From a checkpoint of a small mixture-of-experts model trained on Wikipedia.
Size: 8 layers, vocabulary 6474.
Training: a variant of Muon for the experts, 193M tokens, 5900 steps.
Below are experts of layer 5 (counted from 0) of a mixture-of-experts language model. Rows are named router (the router's row for the expert), gate (a neuron's input weights, with its number), up (a neuron's input weights, with its number), down (a neuron's output weights, with its number) and show model dimensions 0-95. Each number is 128 + 24 x the weight over its row's rms, rounded and kept within 0 to 255. Numbers have three digits each.
After each expert's rows: "comes before" lists some tokens at least twice as common just after its tokens as in all text; "gets" lists some tokens that make up at least twice as much of what it gets as of all text. This comes from a sample of Wikipedia text that the model never trained on. Tokens count by the router's weight.

# expert 119
router:141167127147156079127118077141162123133135129155110166106101126120151112108150144179118123123088100127137146120169150160161102103135133151110084123132113145148117139149106160123094113105147139135168113126127129103141131136103096105157163090061136077161113129162127118165118134118105111125
gate1:149132132130111119145138114082093151126145121092173097142100118101156099105112118111120108143107192165098115121169119086130117117129143113147174135135116107127086143148142095132133151134145100132166104107140164069083123093120137114125153177141127156131126155130127119087149155113098133145
up1:107132135162175096119113119158130147155115149120095099095133166111121159112140077171165093122106106132136121154097118134110102117132138157126101143052145102108157140143141128138132169129095084120117134104159123093150120110115084096118098135083134132125154124117087110119112133098150121139
down1:131136114160146180077109102116181101114137125134123147104125083136158125104157148125145124114127106136151097130113137173131153165155152142118084122117086153139127161096141154179110109142110148130092125142113145153117149159130146150105113124130143129134119151119157140209086115104148113129
comes before: "of ", "and ", "in ", "to ", "for ", "with "
gets: "es ", "s ", "ers ", "ation ", "ts ", "tion "

# expert 126
router:123094134134103158132141117141155117155072057116143137110119103153088126106126135112143106140112117113130129165099123110143152126098104156132163123165129120156155150102141147170172118087107111147134110097136140139150128084149130120108167139120108154170173129100128184160142100108143140128
gate5:134126098157096139113155117086106125142130127107135095144127124111163132161098103122117181106063140128154154160150120116130113135196090093121118119170140155159089088115160106155150122149137133114137163099088138120144152150125165123135125118107127112114106100155116177104116148146113117133
up5:129082137072143178115123165144136126103123149140173120112100130134125159140122167148131102192110094121130116136098122133183090115098128131124129121132100131090122104159147133140167160102133097156122131120174123125134118148131100145163142132149124155121145103116102139161138076105179128126
down5:107117106125121118127185172125142147106163100117155102152067120106153096119104169157115100109124109108151114147116137161115118149098098164154164142137153144125124112172202147138154093161147120132116133162147155141149103114132144154160155126141084137124125141144144125136133141117101097140
comes before: "0", "2", "8", "5", "9", "7"
gets: "201", "200", "199", "202", "198", "197"

# expert 52
router:153169158137148109121106085131118113100139156151128107151117110146148161085134089125112100143102116160114127115164130121117100153157116097146093129106107159131146147152136127102127149126111146157133175153065108083122176133114094138104124126114112148089081108140086128118150099127086110129
gate4:126101104134087113141125145176143139157103142109125145146076143134131125108133169103135094124139142104150167136120146114099136149175109127150114132121123121133147149105093104177090055151159118151133107179124098132094150140134122092095155143135156121092123120085120127168130115115113150103
up4:124137100157121162120108136166109111140099194111164127141091141130126120117125133135116107087106159124101104161146118106128123105118102148149119091179083126141100134139136171162128131128157084139122156131134100129135147122100139119148144118082068163099136113151132114162079152142097103137
down4:120098123158123143118189154121109093135134121160139125131160123128167131153149147132113125126138129160114120087106082113141121143160128152114080125123099127130130107087163171124153103106130165100148137105098123110124124125151108129094121078132142141060113134148084103107140123167147077153
comes before: "(", "| ", "and ", "in ", "of ", "to "
gets: "ing ", "a ", "er ", "s ", "e ", "an "

# expert 105
router:149141139136138159109143157069146119138161135098140100101127135152176093164122171148130105122168157152086129141113090130122116117165109160124103143097100144150094155162105122154107140146145135163096130098157120106133127120135146127121175113135126171123104135145082112097133083159119120107
gate1:116137151120153121141126150115121127132132141124130131119124123148127112081145088139173109141211165046188123140125124163119139090145083121120117087101150121121141151137128129136155150093130132122132154140129124135155079171107097105128143158112109132128153130140129079142112144154123134146
up1:091164089143177138116100077130127125103127131113120119124146148123095129131100091140129075131150162091143080129093120101117177121122123137112114148152135083115105167113131112152129129107141142127111142189158124135163112142106102155138125127134124111165173092094113110152095139135104096132
down1:128128154131128119122103156114111126111146128125117099120113162123141173101155101118140089104166187099110129149132160144124123099145095138144102102107165085110143163149150125158071159158113135113118110104148134141148106136131130096152129118131132174172163095146131148171152132173097090140
comes before: "the ", "of ", "|", "a ", "his ", "1"
gets: "of ", "with ", "the ", "\"", " ", "at "

# expert 113
router:184116170144156131097139164102115113134162151118098116099087179114105124184114159132132160142159178162105132146110118136134131129096099108122118109152127133153164138127131117132137163117139119145080121091123151131131113114149153122158126104169090154123122118123162099171143081130142140129
gate3:173117142159090102112100165140125108087145091145143105120095128200115109161142128139128145103119108116128110130095092098088131161121121152132134105149136159113104150128095114149162140113132105134142185111152132127153114166135134162167149135124119164131116123104121126204146119143139126128
up3:164150125086154096124123096154128124171108140141134137171103166151086160124150144123128111150143144162139106085108114116152132104111109130125102073103172127117125148096163138133135119141122110133113115130139174084118098154164140114202125099122121114102128128102117104114110166133105143160
down3:138127134090062126140126182180131093127142072174122136140155126151153125113125137127101121134119154084081158134161175109133151106120107111126116145131105186119120113134142117133109108173097100120144104131139150156126143145094150110136130127097129128168154116104138140136126116147176136158
comes before: "| ", "|", ".", "\n", "0 ", "1 "
gets: "| ", "–", "|", ".", " ", "−"

# expert 24
router:142114082152144148126165170122146128131161146153141135143160085150142131110117128117163121134111125085140107111101136154160124125194120172077157149102132121158144130130140128119145142106100108141116144154133124153121112163094118104157160102078087110086104119159095118136137112133084105111
gate19:124179121156133122198119149116127143096163113136151100145165104187162110134111151117122101121099147162133122193149101126100139149146113149116132121147133130115150118139143145118116136154128166154139177107171132109113126197123147120125115117089144134133150167120136116137120110129090147155
up19:092159096098112109117146128137135166176120049159097097129127128142161113142118131134146135087125098119114132140108133119120071112129144096119139145150114160141109130088086136127105149135150123127120101138121095142110189113120071110135086117095114142134111105107117145087140142144147128099
down19:113128127140083126158142108137170197147119132144111132137111155121083149122164141102134088151111129176127088131138093113167133119127117076121118130126101111103143100126132118134166167120157141102172120113117122096154083114130134090151112120086123102142145107094145184108114135106144130130
comes before: "of ", ": ", "the ", "age ", "birth", "aged "
gets: "of ", ": ", "(", "- ", "age ", "aged "

# expert 56
router:152148152134145150144119091108104138078159125123132089111146100156154112146105077125146157080153130110118113132094147146106096119118149109122103151143160172139142146101136136162090145118110140124109119100097130113122167111099169123122098130143089151127137078103097123142171085105120163127
gate3:150150142141118139118159159154088154148147153129152104140112118066134093159126143156098136158116140141123079122106155126114129119139154118122110131133134090144122147132134100111140126130105108134143169143139110122186128121069132156131113138137076143148085080161100092112114161070138113128
up3:090136142162144134084104127138124123087150095133159153130126161189100136152096106093140114151157162168116154132127088138109111133158112125128158098099126138051137109150112159124149155141151155132113123103154132178113095144143167112099110140111128126146140100135165136143136141137124098134
down3:169118108121128117102108128184130115161101111144115094121129129119157167113138137129143117166112068128148110143150138130150098141171137125174155119104161135063125125092126133114133119150158138122164163150099132135127111131090111116109131147072162137105181154150121157130118133147156161112
comes before: "\n", "\n\n", "°", ") ", "% ", "|"
gets: ".", ",", ":", ")", "/", "|"

# expert 54
router:131118149154131144144121110116150127145127076094090070099148109112108122142114116129129178126140152133078100167128106122138134095109132142117139101094137104150103142101108151118123136104094138137132103081140134117148172108097157134128149138178105184120177121098111146116103090111165139135
gate5:100091107121146127142142142108118163140131162124138085156107117138173117126146101108137155154084066144132131138092123109122071099112123144092070133126114137164109111126145133128158152138087138192114106137123136147111140128091103154084130145139110153105125140144127121119132156128131067133
up5:120133132087133117096088116175116107095126144125127177118144172103123122088100140157118124111123169157142171135083131126115152186125113139115122090156115105104128169073133138148128141097109160131090138115121169180097159114113148125128123115127095108158111131143126126124104161121150147132
down5:136079123097126145124143142150157087118126136101145114152124102116140120154134125155116112134143163114093132114135107108146080084183126169126132090143154137140130115093133162098121154150114139162068097081131165124139123130128100171144161156105130124153160145118092111138177146126126095136
comes before: ".", ",", "–", "; ", ") ", "% "
gets: "1", "2", "3", "4", "0", "5"

# expert 15
router:153101151160129150150141145110155127156130076091085078103159124107104173157103119163128170113161158105081105177126119138147122104080118145111126132106116103131132127109114147122117140110131123141115093094162142121138137097132166133144117152147122167108175137106106146098134099131162127131
gate2:130147087156115105118121120109159153073104174094135125137129147101133128087132124118123102147127105100133170119109116151150107130126111109129100089169096082093111158095109125164176130121106118167127154137105123109174125114116127169143143104151160122163179115097106122133112098148135126149
up2:132162138158096078131130144142134089180116152122138129120113145134111135147116119160116152106105130158061138135144147114150124102073114119089154173126146116108136085115133120102133113140134092087116158110165099143153125119157084160144152135163123150140106139109101124133154148163170104135
down2:114095090119110142146106109105126112061124138088170146116160136161104147113172152143155143111144135137137108170162113147103131140099120136136119129160183164144133098091112155073126124118116107132145127106143128182144128149110139152172162149093158102129101150128134105147102123151130140121
comes before: ".", ",", "–", ":", "; ", "% "
gets: "1", "2", "3", "0", "4", "5"

# expert 99
router:157147110132148106151164168087124127118153140140137139106140141099137120150111112113158128150171134142122133120081151156160128112145112111097061104132148113154144123133096138124083121100120117137078099099122135122158097084162129118170116072141104129155146088130160129153131096133170120124
gate0:094138119122100155147108145118141137123199143153096144135145150131113096133145134112108128147137140125149150107101038125169127125157110140157090146133133154103171131155121141151088106123145138144101120088134112136096102128138094117090128127128103200148119131113158138136133149145101120106
up0:174112169105113141120095115152147118113149117116080209125133097081087161122086146089143160166131103153139157144127138114175110124107111120122104156146117122148122123169133135164150138120105116156108127101134112136160113145163079155112123148150155145124123149110142133151137105129111146135
down0:080105126146094130201111164117079155160108124123158080090127135123134152122121137137116118152098141116141088118129079139128110160111088115102108117115106124149122118099147132094150133148114126130160115092127127096065149128141148119164104118137132128078078142103119125115117118121129118098
comes before: "| ", "(", "|", "^{", ")", "of "
gets: "m", ") ", "(", "m ", "% ", "km"

# expert 69
router:118123150119145102145112115154141120163125125156148118147122149138113098081165127099113075130098111134137145143101137164138151142137094159127150097109165131141097141168136082124116109167136110116134126120146156135155114106134143086144146110075083117150161103105187105162099087099115126143
gate1:166151130157124070121130118138096134129110112134154166108134125160143128098136160136110112138086145125121093105107126084127102126163132102130132101115110126115129084132100174096174127121117140124130112153165161064161167170112135133107148117139124105079175159113115143118163127118153125112
up1:100112139132173096164135073140161168143150120176137102144127155096084138056148114129194131105121109122143125142133123163143104096117147130107096157128134108148127120133155131151137119122111141137129124166132166108121157111139119081175143121109113130147160103127127100159123111144120134093
down1:134101106142142149124141112126133122116201103169122129122156081147144167124136137129119174133143129137167146131123130126152153152094136134120102166099091146099121103092173103152130129127119126139107114136091119092108115141140140175120126150139143145128109126123132121141121158196144148048
comes before: "the ", "he ", "201", "202", ", ", "and "
gets: ", ", "In ", "years ", "time ", "after ", "4 "

# expert 114
router:146151100147158130148127115109117106088169128131108093107165160117106121137123155142090105115174151140112108138096136153079121100096115154123106113127155128151079138124102134098112128130117156137123110078185111106130126121121146117123119083156097178142133093097155139134144095086124137096
gate7:120149146152090129097126138117117136099135152142122114096125129154156119113153136129193123097095132184130113087138125180137157149135148129086140156115115118136169098147131127137087102105133116095102079140147156163147143119150121119155111120087123137133117096139096108197140117131166103127
up7:137141159119109091122131153095078145101119169150141152155144143100115127121116163145154150145118125185073140116119102158140138163127122137108146126095173113117111118146085138131133133134107124134157135076143119124176129096124112130164131174135111143180124137120118104138076100178141135142
down7:118114119138100142082141144086122162136104135083089135125150089125084126147096133181141154190116144129118115115140101110152139097149145187094131129119090107109130164099097119140142133091094138091119126134129145141152098130106083119136117115149136161157131143139147154098140094127134096137
comes before: "| ", "|", "(", "% ", "km ", "km"
gets: ".", "% ", "0 ", "1 ", "2 ", "5 "

# expert 13
router:155160155160111137123145136121173157139149142135093086097148141125185118133101096174146111113136075093086099103085112128089152110112125090140155173111137110137102142132123156124123085116140130153155112096148139140151149120123138122106105142139098145121100115136133118090170130156156111107
gate5:153147134160097143144168101140118104151157123163143146113089165147141102095086138149153147150135137127159109108155145111126156155119173072133069098105160152142119112133145152119075153169123113126146139126125144108154132140126119138164131106114139140115086114143109067143107094134111141128
up5:104070115111127183139128158168105130128138121132102163116107126140126130130134120134132127192126124149132131126105116114167122154126084103113104155135070138112121171152108156160132159174127111099125138078116134116146132120110113137092169101105124141152091077105110090140089139123132117132
down5:161101104145106145143125145117118078149131131090150150104113125139109142084104131098160109171098124138132157131133172149129150152108126109120086147103117129096133135137122109119094137118114095121128104141150135176079111122129115144176127192141172101123138132131111126116079171180131133104
comes before: "| ", "|", " ", "Candidate ", "Votes ", "±% "
gets: "| ", " ", "; ", "|", "— ", "0 "

# expert 45
router:144122143147144121138140127120164101146158139117135114127161067141133135117127102175143138105094129164113098135145134172130126096149151173143124179102129138146159143165133167138143135118119130107111144141108138107123129103134108094142160113082099157130106097162120088206152100139100137114
gate4:145129092148112124108117096131107152129152141110188107144132144158155145108106130118163129082127153143145097113138157143158146118147096090131101155140114138139132107159127142136150110161144140090143085125108131106135152166137132113162107085102137082116128108129135123172111056187127112133
up4:128110130180097103123140101114151132149107110098129089100150168121165152078109105133126140147158151125085143084133154136160138094129149140146091109113157136108136131118109149102110121135102120101152130117080119147124140120102140104121098137123169169159179086134086117164099115100151139125
down4:122144111134138129167173117192165138147136088131142172133181127146081103152135118160143098120113123156135121120117124149145129096187108150130130131128155125123088146128135151112077173133127128173129141151151167113155151140123132103153110108116125165161126104121091162130125141139173112124
comes before: "| ", "of ", "and ", "|", "(", "in "
gets: ". ", "es ", "th ", "tion ", "–", "e "